From a checkpoint of a small mixture-of-experts model trained on Wikipedia.
Size: 18 layers, width 256, vocabulary 8192, 23.1M parameters.
Experts: 128 squared ReLU neurons an expert, 4 picks a token.
Below are experts of layer 14 (counted from 0) of a mixture-of-experts language model. Rows are named router (the router's row for the expert), up (a neuron's input weights, with its number) and show model dimensions 128-255. Each number is 128 + 24 x the weight over its row's rms, rounded and kept within 0 to 255.
Before each expert's rows: "gets" lists some tokens that make up at least twice as much of what it gets as of all text; "comes after" lists some tokens at least twice as common just before its tokens as in all text. This comes from a sample of Wikipedia text that the model never trained on. Tokens count by the router's weight.

# expert 8
gets: " the", " a", "'s", " The", " his", "The"
comes after: " the", " of", " in", " for", " a", " with"
router [129 116  94 138  92 154  89 123 147 130 119 144 154 118 144  85 113 143 110 123 122 128 117 141 131 123 125 113  94 126 141 182 108 139 174 129 142 145 107 127 158 121 107 135 122 137 131 138 117 112 104 119 140  79 102  95 148 158 151 167 116 136 134  89 143 127 149 192 104 109 150 143 137 121  79 146 142 128 109 136 141 108 101 134 117 132 132 123 130  90  94 143 159 127 142 132 180 122 119 150 121 119 140 141 138 102 118  94 151 132 149 138 146 119 142 139  48 126 131 145 141 153  93 178 141 151 111 126]
up35 [125 111  86 134 137 133 152 124 119 161 143 129 146  80 105 108 112 122 144  98 126 111 106 108  72 157 116 135 148 125 113 104 158 136 180 133 123 138 170  89 138 102  90  97 122 105 108  99 101  94 132 145 132 148 141 107 163 141 130 143 143 133 146  97 128 132 120 125 125 108 127 109 150 150 127 148 150 134 154 152 135 126 125 137 133 113  88 156 130 165 140 145  89 129  83  95 166 106 117 128 116 149 165 122  89 133 148 135 141 149 113 125 134 159 122 150 161 124 184 138 102 129  93 139 121 129 132 156]
up36 [ 78  80  99 118 143 133 127 120 159 138 130 153 123 113 114  97 129 128  97  96 135 112 139 144 134  74 111 142 153 124  93 151 103 103 144 136 125 138 135 128  56 144 132 124 125 153 176 152 113 140 107 115 131  85  79 105 170 124 114 154 123 147 133 108 123 113 172 129 126 176 132 144 142 141 149 122 141 114  96 137 104 126  91 168 165  78 126 157 139 145  94 128 142 132 119 122 166 129 108 107 184 153 125 157  84 135 186 129 163  99 150 132 112 145  93 117 131 154 110 116  88 170 107  96 154 144 109 117]
up37 [159 129 145 134 106 148  98 117 153 154 131 110 127 106 128 120 155 168 145 137 132 132 129 113 103 143 126 114 138 105 141 172 133 150 123 109 120  82 120 109  90 158 116 106 170 115 108 136 121 142 121 164 139 137 138 161 162 126 160 156 161 135 127 119 152 100 168 156 138 142 154  59 122 127 129 141  70 136 147 143 111 126 118 127 162  95 120 153 123 142 105 148 179 123 117 123 105 123  91 115 108 117 150 145 104 122 139 143 122 132 139 105 151 107 117 146 123 108 110 128 131 152 162 135 128 132 128 122]
up38 [180 152  95 146 156 138 139 108 109  83 123 143 124 153 106  96 109 149 125 137 157 144  85 119 186 127 175 163 135 125 129 159 121 123 109 131 124 146 119 135 142 124 119 174 114  91 119 160 143 162 116 121 131 121 125 151 103 151 116 130 139 154 125 116 117  98 142  64  88 111 142 125 155 152 146 110 111 106 160 139 190 137 109 123 102 120 150 137 124 136 110 145  95  97 118 143 141 106 110 167 144 116 135 145 135 120 109  99 113 122  70 136 146 177 111 105 122 134 124 159 149 154  91 132 104 153 121 131]
up39 [100 134 124 151 111 118 118 155 180 160 139 142 137 100 132 117 149 141 148 137 143 102 133 105 120 151 115 156 114 123 134 120 179  88 136  82 156 153 131 113 159 147 136 153 134 120 137 104 122 126 128  97 134 156 114 181 155 146 127 157  88 129  94 148 143 121 113 142 140 148  86  79 160 110  95  96 148 117 146 127 101 127 128 154 144 134  53 108 125 106 122 147 158 132 146 130 135 128 123 137 110 146 142 104  94 120 139 108  90 113 129 104 114 117  81 149 122 158 150 138  81  79  89 155 136 129 112 123]
up40 [146 125 139 134 141 143 136 138 148  89 173 141 141 156 121 109 144 109 125 166 122 114 140 127 128 164 162 110 138 128 136 134  81 159 125  93 154 127 101 182 108 150 137 119 109 102 124 154 100 110 114  99 111 106 133 127 119 123 137 113 133 155 128 151  98 119 101  96 166 144 185 116  88 113 101 168 151  95 147 139 151 125 133 130 135 142 159 134 157 116 128 148 121 137 141 138 121  98 134 156 146 144 143 167 153 133 142  99 139 138 110 112 113 121 125 115 107 149  95 150 120 174  74 128 118 165 140 112]
up41 [ 97 168 143 136  99 108 134 151  99 150 144  95 144 167 138 109  78 121 123 106 202 162 141 101 115 133 138 129 149 151 152 146 181  88 104 115 145 129 129 144 119 147 114 110 101 100 112 131 146 118 113 132 136 138 130 118 102 152 109 153 123 134 104 134 136 151 126 122 124  92 124 121 134 120 147 147 155 166 189 146 144 122 102  56 126 129 128 123 171 127  81 104 150 136 141 101 109 104 117 125 139 106 154 130 129 154 116  98 122 115 125 147  84 126 154 132 102 100 130 141 133 116 152 136 135 138 106 122]
up42 [181  95 101 140 113 150 110 157  98 185 107 133 152 131 171 148 103 151 150 130 134 102 137  85  92 153 114 124 132 135 138 120 137 127  93  66 105  81 110 134 156 107 129 145 116 161 124 147 109 140 104  86 163 145 125 110 117 146 119 110 128 168 156 153 122 151 108 110 116  92 128 125 126  99 147 148 136 129 160 136 135 145 139 122 135 143 117 149 149 138 153 116 106 104 154 138 126 129 128 167 147 129 126 105  98 131 161  92 103 153 181 101 109 114 119 112  92 138  98 151  84 120 149 174 116 117 129 128]
up43 [129 132 166 142  89 133 131 162 108 109 122 135  92 147 148  92 130 153 115 135 124  94  90 107 124 151 121 110  99 119 128  99 135 176 157 147 136 121 111  79 120  94 171 133  91 116 112 138 130 137 144 123 135 126 145 142 129 113 149 101 164 149 139 132  86  91 129 172 106  82 134 136 141 106  98 142 136 110  98 124 135 121 155 121 112 120  92 110 126 172 146 119 153 127 137 163 116 168  57 121 159  96 139 148 128  89 124 114 108 148  83 121 153  97 152 129 133  91 136 119 117 136 122 163 132 150 148 122]
up44 [ 96 135 139 140 121 152 152 126  80 137 144 152 105 144 122  98 150 130 136 166 158 148  87 130 105 151 128 122 114 132 122 131  90 164 144 110 128  85  90  93 142 107 147 107 141 142 145 136 174 135 129  83 115  93 144 116 150 144 108 116 129 105 139 124 158 133  99 101 113 148 113 123 112 135 122 117 143 151 164  77 121 133 163 119 147 140 113 124  94 165 153 154 141 118 158  44 146 137 116 108 118 104 129 137 136  72 142 161 111 118 137 126 116 121  84 138 120 126 133 112 102 151 101 136 159 106 100  98]
up45 [ 93 138 137 163 125 140 144 128  81 121 103 134 116 145 137 155 145  94 140 142 136 124 141 135 166 180 143  95 119 151 132 137 132 157 107 151 147 115 134 131 131 102 145 203 149 144 153 128 140 100 120 147 139 161 124  98 147 131 130 143 117 122 125 136 126 126 103 130 175 128  99 143  88 140 155 142  95 151 129 144 123 121 158 125 115 120 132 141  91 108  84 166 117 145 106  76 134 144  92 115 109 138 129  95  92  84 125 133 148 113 120 135 141 106 138 104 133  93 118 136 141 187 151  91 116 146 159 116]
up46 [135 153 108 149 105 128 111 105 148 105 146 120 112  90 112  99 141 143 151 157 135 152  87 145 116 107 103  89 131 101 143 168 161 174 166 155 138 187  85  93 109 122 103 142 116 108 145 158 142 148 148 115 166 143  95 141 165  94 111 163 142 132  85 111  91 106 137 165 167  95 111  87 133 116 165 156 183 160 143 127 152 122 103 140 108 118 162 112 112 148 146 164 128 128 120 107 160 159  89  96 106 110 138 125 109 100 132 150 166 120 147 136 123 108  95 169 103  91 133 122 118 162 102 136 170 127 142 114]
up47 [ 89 135 132 137 107 120 123 151  77 135 140 150 125 126 107 101 136 135 121 116 120  84 149 137 134  95 163 122  91 127 135 123 143  92 112  98 155 106 109  93 134  71 148 125 140 108 104  79 125 166 146 119 117 155 109 167 158 130 135 137 135 146 106 125 143 108 109 147 116  89  87  99 142 123 106 122 126 100  95 163 152 124 144  96 103 181 120  72  91  77  82 118 129 151 130 131 123 137  94 162 117 132 126 133 165 113 158 169 107 137 119 147 150 105 104  76 164 134 137  97 141 113 118 120 162 136 123 179]
up48 [146 121 108 145 131 133 131 100 106 165 123 138  95 124  83 133 101  85 121 116 124 138 149 115 137 162 129 116 103 124 127 105 135 124 107 189 157 129 135  77 111  93 114 136 120 147 139 135 144 139 140 158 124  59 111 127 121 150 126 181 123 104 136 130  90 134 100 100 125 156 157 113 138  91 126 138 169 135 143 111 149 127 115 159 149 143 147 142 130 158 130 120 148 144 140 155 111 136 148 111  93 128 134 144 133 125 108 135 107 107 136 128  91 152 131 118 163 133  87 187 163 140 171 120 122 126 152 131]
up49 [145 100 119  93 139 112 131 159 104 118  87 170 122  86 127 100  89 127 118 162 132 112 105 128 107 188 157  93 143 106 136 139 173 151 107 165 125 127 136 122 142 142 185 164 148 116 121 143  72 146 125 142 141 135 180 111 116 138 140  57  90 138 127 128 105 124 121 137 122 151  78 159 150 156  92 157 158 155  99 143 102 137 104 136 135 142 142 104 119 122 134 148 153 117 160 158 148 100 108  91 121 123 129 126 147  90 108 120 133 113  86 136 129 147 104 111 150 125 112 115 120 136 124 128  78 148  88 176]
up50 [103 110 128 139 145 121 103 110 159 104 118 153 137 124 100 140 103 144  94  63 147 159 137 126 175 144 130 140 176 161 102 147 103  98 148 158 104 150 155 122 113 128 154 108 149 146 152 125  88 114 125 159 162 152 124 155 126 107 131 131 125 122 118  92 143 113  90 115 132 122  81 136 115 104 104 132 117  94 159 112  91  90 103  99 156 110 165 142 127 149 137  95 132 133 109 164 168 105 163 122 140 180 137 120 147  99 132 145 129 147 116 141 147  99 142  93  86 147 134 158 147 116 124 133 145 125 112 136]
up51 [111 153 121 140 112 144 116 166 147 215  97 121 171 160 174 140 128 143 131 152 141 124 117 160 111 115 160 144 125 133 152 114  94 121 131 143 141 127 117 102  74 140  91 157 119 151 155 149 112 120 120 105  91  99  88 169  94 107 116 110 148 137 105 119 108 135 143 150 141 116 128 145 134 151  87 105 160 144 114 127 122  88 158 101 110 148 109 131 126  93 120 144 144 107 145 149 160  99 102 179 143  95 143 160 128 185  89 153  96 158 103 110 128 156 149 131 120 134 138 133 129 150 131 138  91 133 147 161]

# expert 13
gets: " ", "20", " |", "–", "19", "."
comes after: " ", " |", "|", ";", "°N", " |\n"
router [119 138  79 136 123 113  82 108 131  68 122 139 149 114 125 110 106 150 109 101 128 104 121 159  99 143 127 154 125 142 127 120  61 120 155  83 121 156 131  93 134 128  89 120 119 154 121 160 129 124 101 156 111 182 123 108 112 136 150 128  89 151 100 119 165 144 128 127 115 110  72 180  91 123 134 130 151 122 109 127 147 111 116 160 170 156 153 106 113 128  98 112 128 149 142 123  89 110 120 140 123 125 143 142 121 132 137 114 142 121 155 116 131 113 106 161 107 113 126 134 140 139 107 144 136  84 120 116]
up35 [116 128 168 149 110 123 140 100 119 132 110 124 118 133 157 134 130 129 151 165 114 163 124  99  71 142 116 133 164  85  90 125 122 130 118 125 126 101 143 127 102 163  82 138 113 107 143 157 142 113  99 111 124 138 116  99 116  90  83  80 110 173  97 110 123 128 142 126 102 125 136 210 150  89 143 131 115 150 103 122 136 119 108 109 101 160 116  89 123 114 119 149 137 182  96 124 107 118 133 105  80 132 166 127 134 153  95 134 143 154 106 153 185 121 114 123 127 126 143 117 168 126 117 160 111 173 123  73]
up36 [119  99 115 136 133 152  90 119 116 123  98 139 104 119  98 124 129 150 127  98  85  93 109 126  95 117  97 154 141 124 139 126 166 122 148  87 146  98 153 147 135 131 184 122 138 166 174 136  87 146 138 120 131 138 129 145 116 140  92 137  63 151 174 130 156 148  89 108 155 123 119 156 118 122 134 141 173 105 160 126 111 149 168 117 131 115 103 107 155 127 114 138 131 175 156  88 112 144 194 113  92  95 102 108 121 126 150 106 170 148 141 118 133 121 111 110 113 163 148 104 111 152 129 106 100 102 101 111]
up37 [157 144 158 139  96 131 140 104 116 131 124 106 178 151 131 122  95  93  95 129 177 145 138 112 129 113 149 175 103 106 118 115 119 201  91 145  85 125 137 109 129 124 119 153 132 158 122  87  92 122 135 150 151 137 157 126 168 104  96 160  98 187 152  86 115 147  95 133 118 165 118 115 167 129 126 103  89 151 111 172 133 104 141 165 134 115 150 145 112  57 126 117 116 134 137 149 104 126 110 170 127 129 110 147 105 115 123 105 134 105 120 102 122 172 109 135 140  96 100 107 120 108  94 145 109 161 102 118]
up38 [114 136 122 149  76  62 156 170 122 133 114 129 109 117 122  93 131 154 123  99 136 123 147 164  87 165 151  92 153 140 106 117  91  85 120 127 121 144 131 132 120 113 137 137 123 127  91 159 150 130 100 108 107 144 139 101 143 112  88 136 128 130  94 135 139 128 148 116 150 123 150 117 123 151 155 126 134 117 124  97 129 137 111  91 126 105 131 138 139 150 112 164 176 116 129 113 138 110 160 138 111 138 135 149 165 137 134 132 137 132 107 143 118 159 120 132 101  67 134 118  91  90 141 129 158 159  72 127]
up39 [119 138 140 123 124 140 155 130 131 116  70 116  98 129 155 116  89 145 133 102 122 116 163 159 135 122 111 160 126 122 153 102 141 114 181 133 118 155 122 102 100 109 108 126 113  61 142 170 108 115 161 165 160 137 148  93  87 163 130 113 102 105  91 110 109 148 127 136 119 114 131 117 137 125 148  93 167  98  76 150  92  71  81 114 124 104 135 118  82 134 135 124 104 155 104 113 133 110 165  94 123 125 135 149 153 174 144 106 124 134 133 167 114 164 133 155 138 119 115 106 137 154 135 150 109 109 140 134]
up40 [141 161 130 130  93  97 117  88 105  99 119 115 143 129 130 163 140 111 160 149 155 113 105 169 109 109 131 172 110 153 152 110 153 108 121 118  93 110 125  59  88 130  88 186 160 117 146 106  90 133  87 132 114 145 166 105 116  74 141 140 140 100 123 145 118 146 151 147 132 138  98 138 102 116 134 144  93 125 142 134  76 132 138 133 119 103 123 154 139 114 122 142 138 147 163 128 102 118 100 101 145 151 151 136 121 122 158  86 171 120 134 154 125 133 122 141 139 166  91 170 127 116 121 127  85 172 162  84]
up41 [107 112 101 147 141 141 123 131 121 123 145 122 155 126 181  92 135 155 111 101 125 128 130 172 117 141 117 132 158 158 167 137  97 132 122  90  73  98 123 102 152 151 125 114 148 155 129 122 168 103 102 132 108 152 110 131 126 170 112 110 121 145 141 179 108 127 122 133 161 111 140 153 118 144 139 137  95  88 114 108 135  67  75 114 132 104 131 155 165 124 122 115 151 154 182 140 143 158 135  90 130 117 133 113 149 104 159 122 129 148 159 144 129  99 136 161 158 117 127 137  96 126 125 124 137 118 155 162]
up42 [151 151 130 120  88 167 138 113 158 137 150 161  47 166 163 130 122 148 147 152 147 144 154 125 109 158 136 106  96 110 137 155 173 116 144  97 121 143 138 165 117 128  69 106  98 114 160 120 120 153 107 153 120 134 114 123 112  55 125 166  74 110  96 156 156 113 103 136 103 143 132 122 121 108 144 161 102 118 153 124 157 122  96 132 112 115 117 137 135 128 149  79 107 157 144  95 139 116 139 121 146  85 151  90 134 134  93 119 104 137 102 152  91 144 162 149 142  99 144 131 126 126 147 158 140 127 202 109]
up43 [141 136 155 139 149 123 149 157 155 106 145 151 113 175 106 130 114 104  98 121 112 164 130 180 117 117 130 108 142 116 163 111 145 115 154 107 126 132 153 138 158 113  93 135  96 127 121  92 115 142 122 171  96 147 116 141 108  88 149 118 152 126 173 157  88 140 165 115 112 132 107 141 181 102 161 119 174 129 123  94 100 144 139 141 157 114 131 129 126 133 101 124 136 137 157 125 181 134 123  74 127 100 107 121 140 143 121 141 149 124 127 131 131  98 150 104  82 177 182 133 104 144 104 133 143 155 119 111]
up44 [117 117 137 172 152 132  82 104 108 132 118 120 128 126  86 147 141 160 137 134 113 136 120 129  91 172 102 105 106 109 134 152 162 127 142 110 108 158 107  62 129 123 171 117 114 135 131 150 155  96 116 137 151 122 143 124 126 105 109  80 120 169 149 145 135 107 133 104 140  87 121 121 138 104 167 116 151 157 105 183 124 199 132 117 131 152 103 162  97 131 138 147 105 154 105 126 105 109 149  89  92 154 153  93 152 140 125 108 119 107 126 176 127 136 143 129 131 149 144 145 116 122 127 120  99 148 137 193]
up45 [133 115 139 118 150 136 151 117 113 154 157 122 140 131 118 113  78 127 108 132  96 124 144 156 106 125 144 137 148 137  84 132 165 176 155  78  86 155 177 124 177  76  97 129 155 148 163 123 127 125 137 191 110 106 152 101 147 159 125 117 116 128 121 130 118 172 150 116 140 133 151 130 128  85  85 120 159 135 136  89 110 134 108 129 170 117 102 107 128 112 120 119 121  96  98 141 129 106 139 129 144 140 182 122 127  74 138  97 130  80 126 130 137  99 139 161 144 193 129 122  85 133 149 138 111 114 165  98]
up46 [ 80 124 135 123 135 133  97 123 128 114 107 119 105 112 129 131 125 179 143 120 143 103 106 175 147  91 129 151 140 103  85 123 112 107 173 139 116 127 124 121 132  82  95 119 116  90 160 106 120 154 160 156 133 140 162 140  65 135 133  98 108 133 100 126 146 133 160 129 126 135 139 121 185 157 162 162 131 150 171 121 114  56 113 148 130  99 172 104 152 106 109 123  92  86 118 139 128  94 139 117 102 152 166 108 120 125  87 151 176 114 124 104 152 108 106 153 126 132 134 136  98 150 120 115 112 144 121 136]
up47 [135 148 125 118 143 136 154 117  51 131 140 130 146 127 109 117  56 110 145 139 125 131 190 130 108 154 171 116 129 118 101 115 125 108 148 138 118 168 121 131 123 167 110 110 176 151  69 165 138 101 161 123 144 120 147 141 135 151 119 163  92 125 139 131 203  99 117 125 145 138 166 102 152 140 152 117 113 152 134 123 164  95 157 120 140 152 166  96 132 100  96 119 124 165 108  78 158 142 126 145 118  93 191 121 122  76 168 145  91 115 120  82  95 128 123 115 133 131 144 129  89 136 113 138 101 130 109 143]
up48 [173 190 143 134 141 141 160 156 126 138 148 109 128 166 169 128 167 117  93 136 110 115 106  98 130 126 162 117 102 162 168 139  95 162 128 111 149 136 129 138 117  96 171  96  95 108 134 127 128 125 109 183 141 124 135 146 133 128 129 188 114 109 114 150 152 112 109 100 139 132 117 131  87 123 148 140 178  93 134  75  93 139 105 105 130 142 144 133 116 119 141 171 113 118 140 145 110  94  95  72 167 139 140 141 148 127 160  74 149 139 121 122  94 160 148 157 152 146 103 168 120 179 145  99 121 143  90 107]
up49 [ 96 140 113 179 128 124 130 114 117 128 137 125 166 129 153 117  99 157 110 143 103  82 120 113 122 108  89  92 155 129 114 145 118 138 134 163 138 126 129 144 124  96 155 158 133 157 175 131 135 197 119 120 107 169 136 121  91 127 124 146 175 137 150 113 141 135 161 128 168 129 128  83  95 135 115 129 136 158 121 131 141 135 140  93  92 108 120 132  86 120 101 111 100 151 107 110 147 113 116 157 136 136 150 111 116 149 149 136 149 124 161  87 150  56 134 140 138 107 133  60 146 172 123 140 176 165 133 122]
up50 [114 115 139 201 180 106  84 106 164 143 113 123 119  81 124 124 129 133 120  93  85 123  87 104 140  89 133 130 141 144 126 154 135 132 134 142 108  93 143  87 120 108 135 156  99 148 168 134 136  90 128 126 151 119 120 109 154 136 151 135  97 175 126 155 104 127 156 104  87 151 108 119 127 107 123 116 139 143 123 121  98 111  78 127 110 142 156 111 104 202 124  85 140  91 181 144 148 137 126 144 167 174  96 100 174 131 146 106 142 127 109 120 138 106 140 116  81 155 138 140 124 135  83  97 181 122 154 109]
up51 [148 138 106 141 145 130  95 160  85 146 135 130 119 158 152 155  96 152 124 115 112 112 124 131 103 132 115 130 136 153 129 127 133 109 107 142  61 135 164  95 140 122 135  92 121 152 127 123 143 118  88 118 109  84 109 122 106 146  91 134 132 157 117 144  93 107 161 100 121 124 110 153 103 136 124 125 134 149 115 133 141 147 144 162 135 137 141 171 119  88  94 166 160 162 114 147 144 182 124 129 191 123  90 133 127 128 128 162 121  90 133  88 128 128 155 104  81  95 106 104 104 108 127 117 127  93 101 151]

# expert 4
gets: " ", " |", " |\n", "0", "1", "2"
comes after: " ", " |", "0", "1", "2", "3"
router [144 110  77  64 145 132 144 104 132 113  72 134 200 117 131 122 141 133 130 113 121 142 142 130 119 139 111 123 100 118 160 119 122  91 144  77 120 129 124  84 141 139 136 120 124 187 117 165 114 131  59 107 139 151 123  96 108 113 134 164  61 140 107 122 113 146 120 125 149 117 135 100 135  99 131 156 131  87 130 124 140 111 148 125 136 164 149 137  91 125 150 123 134 113 117  87 129  81 120 127 155  92 139  94 161 192 133 137 112 176 183 153 165 144 112 190 100 142 119 151 105 139 150 120 147 132 143 159]
up35 [153 131 142 129 197 123 138 144 150  81 147 135  88 109 140 148 129 166 111 140 112 132 136 126  85 145  86 159 106 146 157 144 117 133 165 125 126 117  36 155 126 175 136 134 136 110 155 151 118 136 108 114 136 115 165 137 129 184 115 148 134 138 103 134 106 124 102 162 120 114 124 117 180 121 135 152 125 164 146 134 103 167 115 107 122  65 163 130  93 127 130 123 102 103 120 173 169 122 140 132 122 121 114 120 100 130 171 122 166 140 156 119 149 119 125 114 112 137 137 132 130 107 113 104 118 158 125  96]
up36 [109 139 143 139 113 151 161 120 191 162  76 116  97 134 142 152 146 180 103  92 141  98 126 139 109 119 155 107 110 132 108  98 128 113  76 129  73 138 111  99 155 155 118 183 111 106 114 141 165 125 148 116 113 137 128 103 112 114 143 118  91 133 162 109 163 148 157 134 146 120 113 131 124 130 103 126 147 131 104 103  98  97 123 152 130  98  96 144 129 153  96 128 138 121 128 127 121  90 124 134 134 140 144 127  57 144 116 135 111 155 175  84 125  73 113 156 127 135 166 112 145 131 101 137 148 103  94 127]
up37 [130 121 101 126 152 147 106 152 127  88 127 154 153 147 147 140 151 157  82 130 141 154 137  99 138 125 129 180  92  89 140 106  76 117 127 113 146 119 135 177 125 133 171  82  86 143 119 157 136 128 125 117 136 129 172  92  97 150 137 152  74 140 113 152 108  92 126 154 148 150 123 162 115 117 156  93 105 114 119 119 142 136 101 149 132 125  99 148  90 136 108 119 137  56 127 100 132  81 157 150 127  85 124  73 109 145 131 141 116 104 141 119 108 178 124 129 125 168 117 112  96 138 109 170 140 124 170 137]
up38 [110  56 105  65 125 103 141 133 108 135  80 184 151  78  90 117 129 117 124 153 119 105 152 127 130 156 113 125 115 123 110 137 163 120 145 123 120 131 142 109 144 135 104 151 190 124 113 137 159 121  98 122 164 124 153 113 132 120 123 112 100 112 118 171 113 117 128 130 125 123 128  92 101 166 137 114 137 103 171 126  87  78 138  80 116 167 118 143 148 107 113 165 133 147 145 139 115  76 131 154 110 143 124  77 147 154 135 121 107 124 196 139 116  92 113 175 114 117 108 162 133 117 119 136  79 117 138 132]
up39 [111 114 126 105 148 120 139 100 168 137  94 119 161 157 124 133  93 142 105 148 131 131 139  93 164 172  92 101 146 134 174 127 111 140 160 172  91 142 114 140  81 149 105 109 122 104 126 128 148 115 112 155 118 140  98 119 111 165  85 146  87 145 102 113 119 176 144 102 135  91 115 120 132 124 136 141 133 186 163  78 170 136 141 156 168  88 130 140 143 119 116 116  87 174 106 123 147 112 148 100 165 134 148 117 159 121 125 137 130 162 119 162 140 148 116  81 165 134 136 143 112 124 125 118 101 120 158 144]
up40 [146 139 124 117  94 122 130 121 137 103 100 102 192 106 165 105 135 136 155 174 122 128 117 143 111 163 121 120 115  96 140 130 127 119 132 149 130 101 131 150 155 154 104  98 123 151 115 120 118 127 134 124 146 165 171 141  91 146 158 103 140  84 102 157 134 116 136 130 109 155 138 126 125 160 111 127 114 135 100 123  83 115  84 174 133  92 169 160 138 124 132 151  84 114 102  70 130  92 129 137 217 124 121 116 134 105 111 150  77  88 132 133 130  95 149 132 133 149 117 145 121  98 127  98 113 143 111 173]
up41 [132 138 149  98 116  93 132 145 104 107 152 141 129 126 120 140 118 165 133 136 164 130 156 134 177 123 149 142 185 170 126 138  93 116 104 138 108 100 121 167 155 113 107 114  99  81 113 113 141 140 106 116 112 129 122 158 135 118 113 151 135 156 125 152 134 137 141 158 128 126 133 130 148 130 128 126 156 104 119 130 122 139 146  60 128  83 124 120 143 126 128 138 106 131 114 137 137 114 100 133 165 108 172 117 136 147 116 129 103 125 120 127 125 131 144 147 136  69 131  85 110 165 116  61 106 132  84 143]
up42 [144 133  99  97 134 175 152 112 116 156 116 172 167 150 123 104 112 118 136 129  99  90  78 124 115 146  94 154  87 127 132  96 139 132 136 110  96 117 139 116 157 106 126 121 118 165 154 128 138 173 176 137 168 105 165 109 123 102 109  98 145 149 126 102 164 137 105 118 134 110 163 138 124 115 117 166 146 122  98 114 132  82 143  98 126 102 136 143 144 147 139  97 146  85 140 130 128 145 171 126 170 154 114 121 108 148 110 152 123 130 136 143 164 138  77 131 143 140  89 101 152 147 121 127 155 143  76 147]
up43 [126 134 120 121 154 108 178 133 124 136 126 107 121 102  90 136 150 135 127  97 109 106 154  70 107 138 108 116 134  98 139 140 122  81  96 100  87 121 121 114 135 106 137 110 134 109 125 190 160 167 110 117 151 138 134 150 149 169  93 150 151 131 125 124 159 155 106 103  98 117 160 104 129 105 206  86 112 143  97 122 170 150 108 148 139 136 133 142 130 147 166 164 154 152 109 120 129 173 100 115 148 117 140 117 141 110 145 131 128 126 130 122 120  77  95  80 138 166 133 128 125 107 174 105 135 153 113 122]
up44 [113 139 138  92 150 109 160  90  93 122  99 146 157 157  75 119 173 141 102 131 139 135 155 108 126 157 159 113 110 129 137 115 144  98 186  80 132 162 121 106 131 129 191 109 134 104 101 104 131 161 171 133  84 110 113 162 105 128 130 142 160 144 119 139 137 155 105 133 131 120 113 109 154 104 178 161 146 131 112 143 153 150 141 101 120  95 132 167 141 142 142 102 132 133 138 141 113 124  92 192 140 120  75 106 140 128 125 120 131 128  89 125 144 143 113 115 135 159 120 149 111 108 131 140 137 133 192 139]
up45 [ 91  94 112 129 117 137 171  90 108  88 150 126 133  79 158 131 108 146 123 123 130 137 125 108 134 153 149 118 116  99 128 132 149 100 134 137 166 153 133 112 162 123 130 165 155 100 160 135 124 101 123 175 148 151 130 152 165 182 116 129 115 175 126 131 127 124  93 115 117 109 135 144 106 128 158 136 112 144 144 138  81 134 136  95 149 152 189 128 128 156 115 181 126 135 148  99 156 128 133 130  72 150 150  98 134 111 107 144  93 118 152 173 147  86 124 154  85 110 103 142  92 184 141  79 115 103 160  99]
up46 [129 149  74 144  98  96 113 122  99 153  96 124  59 134 114 135 124 142 128 115  98 137 144 128 109 112 131 135 121 104 133  87 120 121 179 124 119 123 147 106 149 142 118 126 133 103 149  86 140 138 113 119 168 132 143 153 105  90 109 147 141  98 127  99 128 131 151 134 155 118 106 158 133 108 136 198 149  98 156 148 111 173 135 114 129 101 101 126 112  55 170 104 103 143  95 124 110 123 147 102 101 123 149 155 131 164 116 115 136 126 169 130 180 101 118 117 127 128 120 144 121 169 141 153 137 114 195 158]
up47 [137 166 125 131 122 105 183 122 113 122  64 138 126 108 152 161 150  83 103 119 109 102 158 119 121 128 125 146 110 127 138 206 118 129 137 136 102 121 148 132 136 110 133  97 119 136 133 123 135 104 130  96 120 143 159 132 116  83 167 158 148 109 151 128 112 136 117 153 142 100 114 115 126 151 142 104 137  82  83 184 138 120  85 122 131 111 132 162 151  87  81  97 132 100 134  80 108 141 129 124 148  75 110 151 137 119  84 121  75 148  81  94 143 167 130 126 129 168  93 142 100 149 129  90 129 119 142 169]
up48 [ 97  90 152  70 149 133 152 101 120  87 115 131 103 103 127 103 108 124 145 110 127 162 154 114  97 191 139 119 140 152 160 140  81 164 152 148 166 127 103  89 159 127 169 109 177 106 159 161 139 122 105 107 152 118 127 117 129 125 113 166 126 102 117  96 151  96 149 157 129 143 112 113 119 119 120 135 147 148 116 118 139 152 108 121 123 125 140 125 110 147 135 113 124 152  87 115 179 143 154 141 168  98 120 143 154 133 123 134 129 134 121 124 147 141 125 137  62 150  70 144 135 114 211 137 106 138 128 160]
up49 [ 96 151 162 143 119 188 120 105 169 133 114 133 134 138 114 135  81 134 138 148 136 102 108  66 153 136  96 134  85 111  95 161 101 157 156  96  76 132 122 166 112 176 155 162 113 146 152  97 127 163 150 144 101 155  94 156 102 145 129 152 129 133 128 143  76 171 168 124 107 102 123 149 136 168 114 108 123 127 108 134 119 103 124 122 165 122 125 140 148 104 114 103 165 139 107 159 113 154 130  97 113 152 129 141 132 143 124 147 123 128 117 122 119 128  98 137 104 123 112 111 153 121 151 142 176 145 118 145]
up50 [119 124 125 154 163 178 131 138 140  98 150 122 106  97 170  98 138 129 119 121 141 135 131 143 106 156  99 151 128 104 116 164 143  98 134 153 136 112 134 164 132 132 129 128 158 135 122 168 168  99 134  77 139 151 128 146  94 101 140 123 108 121 136 148 102 158 128  72  84 180 102 133 127 143 103  96  96 111 188 137 142 137 164  96 144 131 158 144 127  90 132 179 142 150  86 106 108 106  80  94 160 145 107 117 111 116  94 134 108 165 142 145 157 136 138 120 132 133 170 133 130 116  83 131 102 160 145  81]
up51 [ 99 160 107 134 128 108  92  64  86 150 144 106 101 150 129 181 156 134 139 181 139 130 181  92 135 129 140 124 117 144 159 128 123 102 113 112 122 116 142 123 141 132 141  95 108 158 142 115 101 155 129 119 116 102 104 120 107 128 105 128 113  92 150  97 136 154 109 134  95 134 126  78 140 137 103 130 151 151 145 140 146  87 131 191 173 164 129 151  81  96 165 118 100 141 119 186 110  77 173 133 123 117 138 147 102 104 130 132 108 147 168 159 112 109 102 158 112 127 159 115 139 160 132 183 130 123 138  82]